Experts of a small language model: 108M parameters.
Below are experts of layer 10 (counted from 0) of a mixture-of-experts language model. Rows are named router (the router's row for the expert), gate (a neuron's input weights, with its number), up (a neuron's input weights, with its number) and show model dimensions 128-255. Each number is 128 + 24 x the weight over its row's rms, rounded and kept within 0 to 255. Numbers have three digits each.
After each expert's rows: a language model's description of what the expert responds to. This comes from a sample of Wikipedia text that the model never trained on.

# expert 22
router:108148147138078117136093130108128101107132132102140127160130156158154121110149136170116145120134145143092139110108125135157134140128148153126173158103115093134151107131124103152125126107098163108112151092142130145148144103075102111155144137137109110107144121136115150091134102115111103174140093089113142135110139186131113104145146098089165136098155081147115106159133102175129158129131
gate0:122122120143127098101097149097138139068073118136156140120148148113153118162152133131149147139129109107130073138149105157125090114129116171088129117145128094098149163088115155130104136105143138124113131081108121091136153114125139089144117131100114101139125108154141145102105113117164107142154091153062100141113174101163118122140108130107159112154087111115119106120135109097098154131140
up0:155106156047156137156106134085127163101087167126094135123146125140075142123121149110097099131142102118138139123102113109109117154131131132107140112143138110102111121113097106151176164136161119156112106096111135122141117136094115138142088139136128119111106091148152138110119131121141114170145100107071100154143165125123155097153110125189121108160091134123117157136140141097161144111181
gate1:108108112134119141137129111149130114120130151135135128120194158124149114106108158108146110136104158161114143112165121142152113112176136131183104054170135117133113131128151100157121133150135157129145126130134102124136118130093065106089145128105124135125158150134060126129096160121123120096141129094146122173081122092147117097065135087166120109096153124137105122130134025114178129120144
up1:127113091073118101138147138107116107109154117127140104123155117147175108119076131121127061133168154144124127125147165098089133168118144147134161101128148125185114138137136149099112137121115151154119110169114120088110137111169132170173123136099146111114158155159133129151078127143100131155144108073126159144104116097137118114116144144110134137144132165107126136139139151148111159152113
gate2:114107117093088095159087135131123133121110133129151123133132135153157149105098166105113119110109184115089179127134131134121123102093130120123161117147151143141084111165147144143150120126140152094100137085139143125167107152104141136142142123151148101193103094107134103099163113190088121146140121090144113085122154096119153164172130111143143154104137163110134117132113076118168113131141
up2:146118094138133101149117157121102130098107102127092114077157119120137099123135141119092124115138147111131182116145141100141130099115091135128115147154135111114146123151083149125098104101107106093097133158167138085094113139118088123127140105125149143179093124140100132093139116132112100131152120107139136091144119158126149132098114064102130124128113139074110120182134105116154116123088
Description: Words and pieces inside proper names of institutions and organizations, such as Hall of Fame, United States, British, College, and ph in philology and orphan.

# expert 37
router:103168169144111127138110088152140127102112107111137139134189125168135107108134120108086174135103121156137124152123122102154123123107137140131182130109114097146175148121119150122147165122123188141181151124158146116135121140085133107174138103122182120137139132140142121108116109122141098137142112135098095144079163115153075122133165118122126118158102101134103122162127099134097133137167
gate0:131163145146105111120146124127103127115174117119098112135115097173101105121161155098174125112112148109110112117128119134124114141111109163155112130178139128152103131127156106120164152107133120094100137133095134146151081120130140127097119130131092175116084079117139096112130120114138150143135119151106130152159116130118076103128145138107126121126142104095170114159141091158168119094138
up0:100121161101153115102109122080172157121114149140134113166154092145146115131092132128194132113102141167159134127111168161111135126182173123146123132116094135115085119113119155113145100082124122136120097122135111142152112107111101137138124125145115094098151140188160151153112167088099116109133127134141130110114097098131118125102081134131126163130143116156129121153132138153102152124116
gate1:140147082135131168128112149161130117094126107113106163083155117166108159153129141126124182146115139084081139123106123113094117143122117142136144154143089081160154099072127152105134177121139125157139155096127174155135108148085108157134147133105152132123121108103142093107114136119064092140104143134112092111125147160145147089164118126143130116181092143135132131129107154139125101147155
up1:093143134133117116087117108121138081132092124124112105131126130124111117176103136113156122140130149118137176098113108130110141122127135146129161117127129138128157165112108129115125137105111101128187123133097127102154147142152106134141104134176129104115148077119130151106133131097182140162135124142108121127110132123174106113101111076134110121116161115085118134097121117154128133100134
gate2:133165143125120134127140116114155108137120145140141105116160143126125136119119153127172158083136166091125110120146089125147100100139116119091128096132075104100101095133102159134134130144150124133139151139169112150071177130131139148104122091108134126129138146122125138114131178125145117131093111095125099096103130138096097194153148147139078132105056154089112126163105131168111125122128
up2:095115106100111119133114151150150153154116077124115092137104121142081133175117145139101106127150089154188161148124128141134139154152146117142145136140095118146129146136089132114115169160169096121067143119134115089134181141116077128113127122121113111153086109126047106109141094123117104105106113160114135099165107138159139084170148133120133114152110093138136162159095150149138178119128
Description: Nouns and verbs in music, award, and sports-result writing, such as album, debut, Award, took, record, hit, Cup.

# expert 50
router:095163159145111129108129059121121121105148104062164145168140130142120075093161156118089120164119149177168151132129091103134138085143155118123102137090109106119126142113096142139172149130115129179147160114168128072128101159098110120161171093100095095077161128134168173148098120120110102139099123119092121139097160133137038106158113131140109142171151119172122114188086124125107153124128
gate1:130098143178124146103139107139151148107120121123144140179133106136116146096145152113113121122123122175142153145092120099099173150134140149099082111141119114122117118158104106089129161123103145165122172116148088100135127104124099111118144122112103140122144135124132145140126082107130110138083121192131141101110108137118122096135146141106149113092144125143143107161080145139115129127096
up1:134144191160107142135091114120156095105099109126139075138150095158132153146107139092134158141151135114196101134119113126103158140103113128097103126151118148164089141103123121093065113143124125118170114127121118115127108143173121180146162115122138137127140114143146136126145123108083173136110178138132145122141158108097119140135092144102131150161150121112143101123124101073146084111122
gate2:155096154137107131126158142140122133152120125115148150166179096064133125116109114123144093171130130102103120137105135109109152104146131069173104142113141134108141145132087102152167127140105174082116150114134102145138097103095110123112158154099129170112132118090121119116120131123126106118128115164145078130117110117101091093133105102124122106107085139137186086099113123097116163099096
up2:130178118154139154146166139168129154104109133139147173115132134080091139135121149155109155156087115143100111145128092092072177144145122146149122141137115089088140147125127137119144112152108107146116132092123119121113110112122081140131136149153113155167099136149181107134121131134134083150134143090145139103128155156126113115146136125158148119132097101173122152121126122104116075124091
gate3:105127094069097141143127092120153122118173131090203137147144097106116081126150157094130145127094143164116145113161134109127151106127141094120078140092106118123158122127076103132100102109159127123160137076141121156146128136163110134126150139114062098085122127122160110103086158185169155109101082096149101132128098117124094106108125109139107103190139136148152134147157146160121136114134
up3:106122115108117139135122136175115105135124150089170142117142099136157169089121159122113123095098082131163096096150127165108122126112147137118111109138105111102141118119139142091126130119162157163127133137161123123135126124088121080113133123130111141178112156115168156094138160122111134141122110138110117136102137115131171111119089104177150142092135140109098090136182106126111158127131
Description: First names opening a person's name in cast, crew and player lists, often after a pipe, comma or semicolon, such as David, Steve, Ken, Catherine.

# expert 52
router:109147170184101133151127080102119087108143115119155133135130149160161141115129113126102123145133129121157163132134072088135143103118140122102152066133127137127144131076074112129151154155090144145154177133155135117094128106097115115158118141083163121103151156123125153135096142112134138119119128093114119158124157140137124130110136066120109140104147108114128110142117081104089130128140
gate0:099168144127122158161148129137112134112101095136119102128140209156135144140136110134152153164121146103176195171096082126122145154140119131137138116132143112103136159135131145160095148141129189133137168121107171158131107154126103132140104106115125101155138111123120147090175155141115175160125106092118133122144106108151153138124149053099115111145094066113119143090124123138098138150158
up0:145119105082162138162154124131096133141105148124124131144154148119149115115108105106138113094126088066065111162131125122124082136153154136139126086125168121157172104122091136132150160133155119134154149111093116102151119124120129124143108092127114129147118172129118121124134154123129119142146097112121137133158186136163162109157126137109161105152126130134127140144153146154098181166160
gate1:094130134168133098108163151101177089165119103196120165127119134173166156139154120139146129146115125117184126132163112125174146095131150156141134094118152096131134099107147108147125098166146118108084140139113137106136097147128158089133105112160099100127184100138160117168096131130167146122140149128131143127126138103137122108114139132152152167139125118115155128103150143090106153110096
up1:174109111176111119120109139137128157179134152156165090116095086112145110141118127113124174130110144097130121164127141120123143132123148141133144137121136163069148119154147162126079112097138103155142126177125123149183127113119130162104111102155116220147136139143177114132140151131118139170144101097149141104114115165122107140126151099123090146158157118132101138123115127168093154165128
gate2:089116115130119132128143090117137130126147114132130172144150107128062149124167103111130128102084101132117166100128113119127138119140157163128163122144140128075125134109116100099146139126130149109092114133138155126119140124123136129140169131150161138152174099129137116109121138131077172110109136122085107144149120148175076143137116132147140164104114099120162116104153111112127119156109
up2:083113128135191126122140145102117119116080105131162149147109082132119112147123124063099169127147126166112118168139057182140147127093124146136145101105123177137143128167130142125141178147113158137133117136129102127136113136114141112176115120115142126113154128122108114173095143147164160105138119130098106163108110152115159102115126077145131121090118122181129155152110142123094107088099
Description: Inner syllables of long Latinate words, especially er, as in observers, energies, hierarchical, innumerable, and pieces like fi, ic, occur.

# expert 8
router:087115144142125079145121090144131121122137133100147130105105111138137102137116162161138129157120176166126144137099133086174141134133120076091132136108102117157133144117143144124139130129087123137132136127135153106123160120064071106165170118099124099144146084120138127144096153108135136159142141135118104132079148166186094062154146111136105188139125093156108133121121078115120117124169
gate1:140131082140103133119139128162078120088147150160134093119137183111115121195140165095130140122126105130163141120122134173114130154100185119111136137126108123163145150136131114100118128169144143122138107122210102120087142158105101122157117134119113131145139135075105143178142147172109123111121141109126099089088170120188094115177149146150092155174137107125108100127087094113118154132177
up1:161116109121134157119145114109163158112139161113061125096125127152121152146092164155138116155149126117144171104126156098148161113156148132102143140139131108142146127185137137114135156116152122132152130139137116138156164131089153118142159134128128120127103114119118102133107120155145118134154157097168157125103140129178119173089150132130132121146117080115134096128133167127159134123115
gate2:103098137145160150167100126143108105109145105128137116039091100129111144119137137126156163154080129149120153132098120145160130137110122128108090104132143131146126102126100148129094121131124101183105104136141155149102096149139094092181127151134118168094122100142081156123136144130131111162119112165110095139111120141127078120098125116090096133125133121150157091087106088114115120062073
up2:121119086156134083175156122119158171142103115116076157115120145129134098100120156121124183167165146130125141160136117109134118133130121101084111132117130159136123136127133180134181078105090109148122159147117133138137102131113143142104159101138144123155130142156147143138108146110143103112121110096123133123118149148141131185099094110162128104148117135115125088117123135152144124138158
gate3:091068117105142110125165092115083143090168107164129144118136111107098125152124123142155119108079156152149103130112129131132118093157084055122120116135127071135139115120164173103127109108104167116127128139172177169153125148118122150127163083117121130144155136111142143150119115135096121120140107148135136143100163120167080136129119136117110139126176099135103149120130112158130140105125
up3:158112122182152125096135169110130104128120087114124089138151140156136147179079129114152125137160139145107139166160098146127107140080134124091103121131132127180130182121130105089140173122166139143144114142124112105094101144147114084156141134135100142115124078115154136133147148136149136067144161126127154162121147117147104161097181174154120160121071114135169123132096112135112136147118
Description: Words and word starts in game, film and album articles, such as line(r notes), series, version, comp, back, set, appearance.

# expert 0
router:146141159123145104138097106118119114171146090109154168147150140144110114098154113099106114159166109144111136147110153090177132149162160090077099115123140114172171134100152079157163162109103099126124135120149118121117122169107130096139111107117152080110148114160150123153095096115126144117142129090111136155121147092155131137119157124129133133126133165164099134138139121145126170113138
gate1:156136123133122158136141155140127083128146163115128143098117133111100138120112123141155113108121084110119097167133168083155124124132125090108092121131148159163123103126172122135119124140098142141171163168102130132138086135153127146119105151127119140148120128104125104193101127137133113145137132095115135134161104093121125172158142137111109171118092162138112091096134130155220130167129
up1:147118119104102070150128126176117145168145130118122166149121153133096123107101120122144131104124114112095142145141127127105106121092145151133099113080103109118136158184154126116062093135129106151140177148134121107076088150108145155142137112154135133115152114122163081139154111099094130147120114121098128104115122107118092114151132114155114151114153140139146114100156110117086104141140
gate2:145177160109117155108100126110101104132151101147164086123131160146155107143098155116089119096109131095163108141130124128120107167100124097140135167144152083116128160096144119119131135060096139156099095129141089124161107097102116151126083127133140146119102161142103119135104133137128143132129153080103063136142108126107101124099122135117116126134131181161095117141083091131152120132156
up2:118110166166133091138122109101154108143137129144131145146098115096116126140127125141124113141084106156119122140124137134132174117101116151143107137116107138159151187142125149134122108147121158089119118192107129131167142132143115114142091122108082151124178131100155132131136122136099111169164157142162136084113158113135157092120165123139147130108115173132166131141152082117107157132109
gate3:186169180122124146115116146141165142075144141141156088164102136153060147168141143034126112131154111123158074147115148118123159131109121096124132122143127123123139148152150091129131146088088130112141075119120104096149149075149136141152103112110160126155128124121122117151103107122145172139135112134154084136100171147138108130129136121086143130104118146164109148099159130157098144108143
up3:114136146116128134117131135109130123142082137176146157190124133130113133172122142145133175133135157124142135136176136139105125152108124152163146120145118110133128166088156074149093112123179085121077119123126113128106138113105139132173145127141121103101130098149108135123175137109182119120115111128116106116117133131085130131160117140109125131153110111112131110155140097140095143155169
Description: Units, rates and notation after numbers or in formulas, such as per, mm, km, million, _{, sqrt, and trailing zeros of figures.

# expert 48
router:126148157151126099076128095107171118159116109100136165116127140151176096109133090156093133114156128177151162158141134088130172103135165144118107105110121096161132116095129096119143123129079118136120139154136122137091136160120076092140124105109138113124181075120145160105069137101098150167136108113079120121087151104148132113127116110142090163106111100158123095154115096140100161131131
gate0:112103158134122131143153130126128109145123128120158115139085167126127080143121099208116113099120140155173173103143134168178145161102138166150102093121125128181132125067167112132184103147118128127098165110106143125113143149099125119139134119131114092147089120181080105121106124123113187141131096099135101102102107085123129150151135133143135119142089148120103088138126139130126122135120
up0:120139093111165118121136136122057106128136115145099112077142121125097084120138136158114129092164116124109109108136191171145137134119126058107155122111102128115137180106120147141142149167178171097122115113136119102155112168141162151087120133120113110120150154139146133127111095126106127115102174096077133126135157175120114141128098143115133135119129154138118130156103144102148099102135
gate1:130146147124131127097132118135093146119092139134086114115103123135136094152119115114134100084125144119096121133121160087153104125101105118119129126132157121127095160128114130149072157110122078115133118131163111129124155150082126142123110138123206111125119071139146171132130164126100118160163156100092127151091176103171097109133118157158079138152107127095160124126128098119137126140150
up1:101158049117162110122119120113109123119164167136119108112087159111137104119137121119148148157114146153145159134122082120131161105165125132115107132116145159136158159147157106110119133122112145115123147136123145120128123151108153116090130125151124102138162138173102083121100121122132098138158115139130165112132173143132139089119093151117128124157142162143142137166131131119132093152149
gate2:136159125148147167104138153100170119161127127086091122162132143105102128150122120141083094131155139173125107144159115100151151141159156142122101134093151103152154145157167138107124117140118103143112107135137098132136121105129134161118115143157131108126146106178158152120096118095182146151099139052086138119125137104177136103150152120145108129156115080123098104166108102136121153109130
up2:104140155109118128122148171107167111168083117141124148139124129122153162157133109158152110128126112130120180125139115107087154109140117141132113150115091130168139133127096105109112133135117116139100156139102118126112132107111123170147140144156153129146112136138167124192117148113086113167148140163129112106127105119112129120168094118086136130091077148078131103124113117131098121142104
Description: Leading digits of years and measurements after a space or parenthesis, plus first pieces of words like st-ems, br-istle, con.

# expert 29
router:071148135154146128089136079110158116103131090101124147166105117142164114104155133141098130143128162193119141113095112104156131128130123098110110119114145126130164120105096122113172134128134162164153138102146160115097127120082102116150152131100158115125171132116138163101083133094134107139145116130122142137117121093145103120131124079120095127102132097140124110122106140101144146118107
gate0:075092146156124150140136122133149141105138092116106149135057137175147110086125128134084147107145112139133127131131101113147160133100162124079115131128156119108165149132123117093151114111115102063087121119119147139103095120106117092110134122161085146098114120173148131142130104149124144139132133165135116130126076103136112155121090176098096132095143102131123136090140106120197126132119
up0:109104159170139127131097111152108071108139156156162123113140164153147094147119130101119174081146132083112119119137120140127127132139109109144155122152135124139157104079105124094166120144156147145096125123145126124079161124146107157172151158130118142161099116101121068166158084138117123125108149130121139174150141112129129112123144137101118135151101133108108102151160141094134096156169
gate1:143135101163107113073188096111149107147134114112141113091109122138092145156126124095124107144084133122074138075136035124128168110163145105065108156139087139110150130108145120137133114122145166138134150124105147137116106177128103147171147148139141149102139112115126112119113119119113067124159189092124125150084148095146134121135133109104102162157112090081123147111127121129120145148109
up1:146097126168093117106113104115131135118147163107148096110130096086073126079159132131130106126140174174140112126122109115147128147108098157115089151145136161141143122107090130139136142160120145152123110161116092153083177119162149103132130125132133177144105144117145154180153120103127169098137098125145145149160105093138144169139120122173105112098131132162056121173125128167144171134117
gate2:117127119119120122119138075116145089141104099134115090131115128096137136159101119145140149099104111150107132119158140125120125120169147096095114142075170116145121128117167114133147116124110119131118155081179104142131121141112138139136117116156108086123171165121150129098158134136133143113113177111150104127137132170164120100127157119125094157136132082113109109137135153076081145129121
up2:160176131168148114093170062160125125131113125138089143127137154123129138103114132099148164150127171108102088144134120112152088184149127136127137135105146106131160150135124178143145123149165159111157144137132160158122131144138111118124150102085132096137157116122140099121144102144153103116160140112098138105129094089111132131076118155145121118175114068129108168132167134138075122095152
Description: Object pronouns and table pipes (me, him, them, |), the piece com in accompaniment/compares, and Cyrillic or Arabic script pieces.

# expert 47
router:117140183137102133134116115108135098120151118093127140190159159142142113073113155149118118136105118147149098139092132123108114150116134132125134134125107108138139168123105094136160161120113156127131153121113184132125132125125110130116185081107165090086167083142187138178093143091113122144151125112111127108097159114147131129109143115131114151110152129122086082160148147141093168128157
gate1:124139116137146138134098160116125147144142136136188164117139152090117118141096091130107134129175114137154121124131094095095105144126080120122159140129121131132138152110175080108100122101145131111128164124108136104108098122145126142137177119098166125152089140149139148153125086110128184136119154148134136124101117112105138092095125126134127112078154133108087117151072124155091140144135
up1:113110155107089111138144145151154110109151130129114124138119101106180133173119119110094139134061164143138146087113152136122119166072128169131178111082109114102135127151099093139122134126147101120121127121134128159105165141141111127117126099137144125151146153147127115191128151104128134163098163107141062099142162132115164210128079136110118164116061101116137141145112105169164100123126
gate2:196090136144110156124147159126140112095165138159147124159154148090145118133124079163170166108111101079124106171111131135141184173167103140092151127134105150125115166145123131140112080103142148107149156099119119149110128172162129125142129105141130126128151079145130109117149126117175144093144100142142121075134111126160118107163113153115169101126104151160144082112158128150139147129143
up2:119119137118144126137148160173114128101171137171156126118154086123130186144140148121130128129139153143114118143112149098124099116119084136076099147148135124141102165163128110158140148135178134126075172122123127098156119105112153120122129106142115149128081158129160110094156136119158139166121114161146124151144152141120130084107110115140162140137118103108145160156144139141138161105140
gate3:165121106097129111139132096137158116186152132128103126123136132169108119167134141126144127114110147151140125147145168124121129124130103113119115127146185089141126141150116090122144154089090119189113141115110121127103136160151096141088138103119163082145105140131159123123152110133128146118145119098099161077109157107140120134116154095162143100114110156095105142084126103148134113167160
up3:102164130087127094136129119118113135169124112122183145104114153145109138118154149123064115100113106173185102122100096107120134121095119120126133105137125165140138123128149166147138151122117165120135107123114158142111127098087127132135122169159132168161113093125144144140136113084141158158089110112139112127112109171148142148126085114064108122115143150154113135101136144108150090148137
Description: Capitalized first syllables of place and personal names after of, at, in, such as Ma-pesbury, Sha-ftesbury, Ka-diri, plus the.

# expert 14
router:102134156131126115138121136107151097119177152142178108148154137134144111096136109109139119105130162138120151133110134119156163112161149120122124150104074093161157120144073123147160131136087166143153108107142148152125131111116126122130180126112094099082173127153125146146118139077116091160119098125114119163138130142135118146154152112154153140152161122156101101189098112163137128114156
gate1:140157125096132120140151089129109097152161119144106101140141149106115085141090124148177103153149095124120118082127097143091151149108161137145165121144096112114115163115136089146127159154137160104149159145111143173127153132144115120131161127145169132133116145164094147162109170162103132149182158142139124089171100159112156162104131127163106129142152142138173100105153121127161152117153
up1:118111119129136136120127124135155081128144137124150111150099145156149144140149097142131153140123144132114144121093145139121136104106122076077134093118121122185112127123153116162127151190138100121127147099150147145154134173121124130128120113127113195107175100057146121083113147152122097128125111109151122149092133132156095119166120095133138130164155135111144153160145123091127103127123
gate2:116125131191124131098080173091140145145113147109173124121132181153134159072154112124164104109078175145128106159159134125132126132111137146172115153162119102153139121109073124091110109145087135158127143091138107133108153084104105136139142121108110113079147158124096104134166096149141053095134167138150111116163149136136131125149123144086112112130130135120097149129121125102148110134128
up2:145150099107116136138132121111143167129126132095122137142111133082097116104120148154110151123076136142085079154067109126150130117114172122145110112125060137129105111111134163138174131106109107177143162113093153107130062112118126113141145131139153106145153162157134156133121152120111114072155163109110114162121125114124102140140113163113127126123148133118105177130123128105121158125120
gate3:160110114152163131148116130107096142131087098134172114136118161097144114153127157116145104155146148142102176166108118097110160158137094098129141150083146122143112135152095141120085102136139102098122150128112128131132129122171129142104172142082137136145110128147103126109171150075157113143166135121171116171103121133123118119126141128122124163133104140151130122137099121094147114127156
up3:081108145126125110155126123148150113136157117170129139143137095122087103154127076127124143104162159104120131119106134134135111134165139117184105125082114110143141119151122070139109178107135119123136127148112092139101136122133160097127112149149118128143114121076139149138096085136090127131117142168133159133151110140124148166120122105124128128140132116119105116075081124171122145136111
Description: Honorific titles and first names before a surname, such as General, Governor, President, Sir, Alexander, plus inner pieces of Italian or South Asian names.

# expert 20
router:122143148159134121119107107136137083168143113120160145109132116168113115080139101141106141130133158147100168158104144134156173111184136112076156138109099093118119142129113130154169176133116151155146163099146149110112121154082116096125160089090139131096138140145160145107131145104098093120183112125146100164130155157111101118119163110164131131088139063139108128133151101108098122091137
gate1:110166142154101132141173138138146112120128122147147141112155115118160143130157090119129099170162096102073141114095155131150141114164127134103109114178145133164095149098121115150175156150136101109115105082113125154104094129133159111161112133155129167117131136095142131171145175113118153136173154127159116128143142112121130108066087113194150149105143127141151128108148133136123163092150
up1:110186119082146113188122170127117119156123075168140111139159141118161145102104138150107122152135143138122106127102159139154079105106140146129116189130136146108088141166143109132185130105108162132162094146125099087109144134121134132171154120111109140130113078137155132126091116139116118122132123128103125121141131119106120179134109155102156074139146109143130107134106143113086140140120
gate2:104122110136162116117126136116119112143166137140141125119107103155122110120127094129143148130130168172113160135146095158151135060147136141095157134147132141124124091118097134137176133136161151143163106167095136189135094108099115117150206129123086130150142098140181119098137136136103117128116094109156117141148079114118086174147151110085153109092125114102132144125132134140119183168150
up2:127150077113148154165113149123149084146141144151150156089176128122113138170119083141135118124105106156180120154099134153078091145100091120055108129137077088106114135137148135098138073109152110166152113128128117153125149136135129133140121121156078150143132149080100150146127159112129185126129078128103127156099131121140119111082088139106137130108129107080148101171123112121085142183122
gate3:152122124145149085146104150160133065148155131152138146095107120134122101169121136125141115137137126143161135109129140142117105132163136116097135107125120164129128114137105102116149114144145149100126113119150127119133123117116148144093092160104129114137121123178132128116121080104126107161194106122135095103151113064165112119167103148155141146130044149123115119143132133119133147087137
up3:135124119064111163118114148111093141148122191130121087141113139117141164120127106138109116121097144120122139160108122173128147169143121149108103091152096155126152126130166114133148142157123143164156163146152119146142154151108174116122095143129129103168126110135178091142131121108114101116096132124133096125132104088117158146157137128125141135128171085143153124169110157110134096118072
Description: Middle or final pieces of European place and personal names, such as Slo-ven-ia, Rich-el-ieu, Av-ro, plus stray encoding bytes.

# expert 19
router:106143147145121118124110110122129079147142119100136158152177166155138120090111122122129103132132107156104105158076127114182161101141165081069105146103137098167156175105128112187133163080104132140135131128150154136134131104124113107101143093108157128114148140113150155151085132137101112119097101164079151108114137142104131112153138111142109134130125148150137117169112117153130138188145
gate0:117129134141111095119116124151097118128152100136148190133124159171104108126116168101130131088186140114104150162149064122154121132135175124174105168122095083109117159161122100092134116120150154101163110124099125123139144136129147177091153128091097172137132093096151160162134117130111091161108135118128140135144133106159125131155129130146120115141172154184123119092122098133151139133137
up0:157187123120121107048172155105137136141103094092098090145147136164114187150109084147100125116116139134119127104096121105073113136114119169135135151124161165148119173108161151160116138196093156131131141134092154070123109150121136128180089144137140161155114155135156156113082133080125124127129157122141140129114137090130144120073091087094104120118112129142102125142113102101130129121118
gate1:168079124115083140142124142144115113139121157143121173079132113141114121105123108139180128161150134102121129143085098092115133088135143157065121133127133164135156099165134150123108106115116126110136107137133132121107137140069101151110158149151124119167131155143104187097132151106084138141116083126134127120157141140134130122134152147122095122116122163122133093133136126112147127168115
up1:178121150112142128102118112158087141166105121114121139152116096099116170113135113169139171123148116112124117150111103145150159100112151162105131096077131173092140109135136157140092131091129131120134129109162117156136149112107171120146123151064125109109121154156143157106159100106139105161130135122104084139136135128123107082118159143105180136156129121111157139148148168121127162115141
gate2:115099151095119105119124114150155104108139111124097080170158125108134120123115132162156175117125106150135135108148106143143130139120182155120128115093121105142178150102145174133130148090152119123086119167110131118150150121121081167116118143136119124125157131133140149131113109165157106128149141120137126122077157165104122158122157128122074150157128117100157120100109140154132132162146
up2:136086159059138073162142122141130169134113104152106128127119103104158109187131126112083106134151112099125134099136103135139119132131069159120153137134117187095103131122118086107095094090109153132185132160124084100110100137114092104144149178095147159116133125141099139143116120166126126133125141156096089118102116101065105141161141128149133143118100095146080147138114113087093106112153
Description: Short word pieces inside personal and foreign proper names, especially Thai, Indian, Japanese, and sports names, such as Tha-mm-aracha, K-ita-jima, Ki-er-an.

# expert 57
router:126136138098141121108126092127166097121171147101154169141172171136144112135142142130106128134138172164170125124101099110158139122108132144084145074130144108154138144101129074138137123097114161134163173142133131128122129132078088146167142158105128100102163139124148102116083137107152159145113138087128117114095147128145120130130121116140124118116129080162112139164133110124080149096127
gate0:131095106123128119139126142097155152114138149147121167133125102126096156155108119157110168137102155157103118110099139135103112116122109093131124130138169122147133121098134113165133137093153153106174167100142172093123119120080128142145160122157086078138171144111132103137155147114105125127137120147107064155159119153100128153127119122137147161112084112142142159133133086121139138110115
up0:168127117087133109158151136129136147152157105127138168137086181129094095081121147139121123147135130117138092138130139123150119130126175134131124108160130125168117125138201143135110117109168104135163065066132085106125091137133058128106130160128133139135144104127129128162124106108126198170123114134124100107086146110138111090120127125138110134092091161155137133121114144116148131127159
gate1:118143161125136097131151136137142107110088158117099126175139123142124123103118122101105137118095135114120170119141127174148164098151160163098136075126157127139130092093121093133127125144140105092115108162122146121108132125139112122124069106144139077121175108147157153124127159140109171125117123099140097122147127102137115160136135100157132185087141156141128086121076122123116140102123
up1:136096108058164134146119118108116107113153122119130135111151166124143137109151120144145147107092122144122150089146099129120146114121109165084125112136127091144158101140139120108129143131132164153113149133139102115117113187153152162124128115149109152106098126092139107126166133117118148151105108129109187099072133157115152177148134111126136140136100161085118144126136142162141134153153
gate2:139111102117157121079140103114140130105151144106138107103142086099136111117147120112143179123130164185121097096113137119130119096162099143131105170163121159104127094148132121117134103105137136153123138120146146148064130124122139095101138121106129116071146129121099118128069120077142129140103120157117125109075119126116126154138114166114146094100090114120107132121127164135115132096134
up2:135114124125148127142123138155122184141126130088100076153107103147106112042122111140141109114147117152120114127108155127128120105110101114088097109127109142116160188159129156166092111099108155127125126139129128145082121117110122119162149142118177107103135137172095107133157117176091110129161091127126111115128160121086142183096119137114100133129155142135085132153097068126147098125108
Description: Middle and ending pieces of words such as -ing, -ate, -te, -ding, -ped (co-ping, in-te-gers, Coor-din-ator).

# expert 33
router:137156120112109104108106121141140117125182116083119159159130121126170126105145122156114173147118149150143165129114120121154104086161180100135192128148094113139173140119131068175146152105121151171131127098132152152132146117140087082149157107121149124101142143162133147144089117123096099161118140131154103138115181149116148136150149118125140133134132130109136138150120141149145134126121
gate0:111161150113082111130112147156131104114115158102096130141125137124124086145175157079132099120118140117144131131124148148121135089130125118116150160161140138115150131101139116090158148128067122122107107116094125106104152106117148136121112138128115138060111155200116131142146164103094149134082138184127137119098161142098142115126086070102144137118126154108139140171157098157157176153063
up0:159122161159108142125173112101105117144162156130130106130149158166132148145095145126121134106145112119118140112106149127148120084125147192085136140169093113064087133114108148128110121124127132110115166106125139178117092111096115128091139178104145145134119121121136130153114134122162127094181174108094154096084144094156102097139121136091110116145156132103119157152126153110100146139149
gate1:137144124163114135123127115120103097145128099136147168132131196144101136172135091097140155144107127163136122103103170138119129156087150117147103137102125125144143116133124130123111159124132130140125127164116105107150140172145151168174122186132103134062114152099114148124111080091133131100121158115125155132138123138136126187149139131082134131138096144163086142107156115126102136144081
up1:084106162118125152091113092101138092101087123126143106156126074118130153168117107126142136149169067097118151136119096150113125129149170134127097108141081189150106136126125153178119105130123120102107159112084100105141152115137160114148150122128144160154132123151126150140140142117116114106154110137130138111114114112129147062129123183120117152121153149114163099149141144101119136118171
gate2:110092176129135098147125113137135117118143137130145120162145134174197143115090121146148147146119124096141192122116127144147154125139168147121153135154108128174134122121096098138093156129142114149098084150129148123140156140083117111132115122108136112109156127122120190160118127134127097122106112118156060112115118116102114159106159120072100108092147135128101134123121124130093116150161
up2:109198138100090107111120127112180161125118140115144140179135142129150133106143085114128165159105089110093163133096103142123136118111139144087137109178162137125177149144150172126133115128134136101106123144123107152141115104085120120118163103159090102126123142161131124115118153079152087124174115140070134099116099121118152098136125125102149146130171114109150143140095129127129077122140
Description: Endings and parts of place names (Cumber-land, Johanne-sburg, London, South, County), plus commas following locations.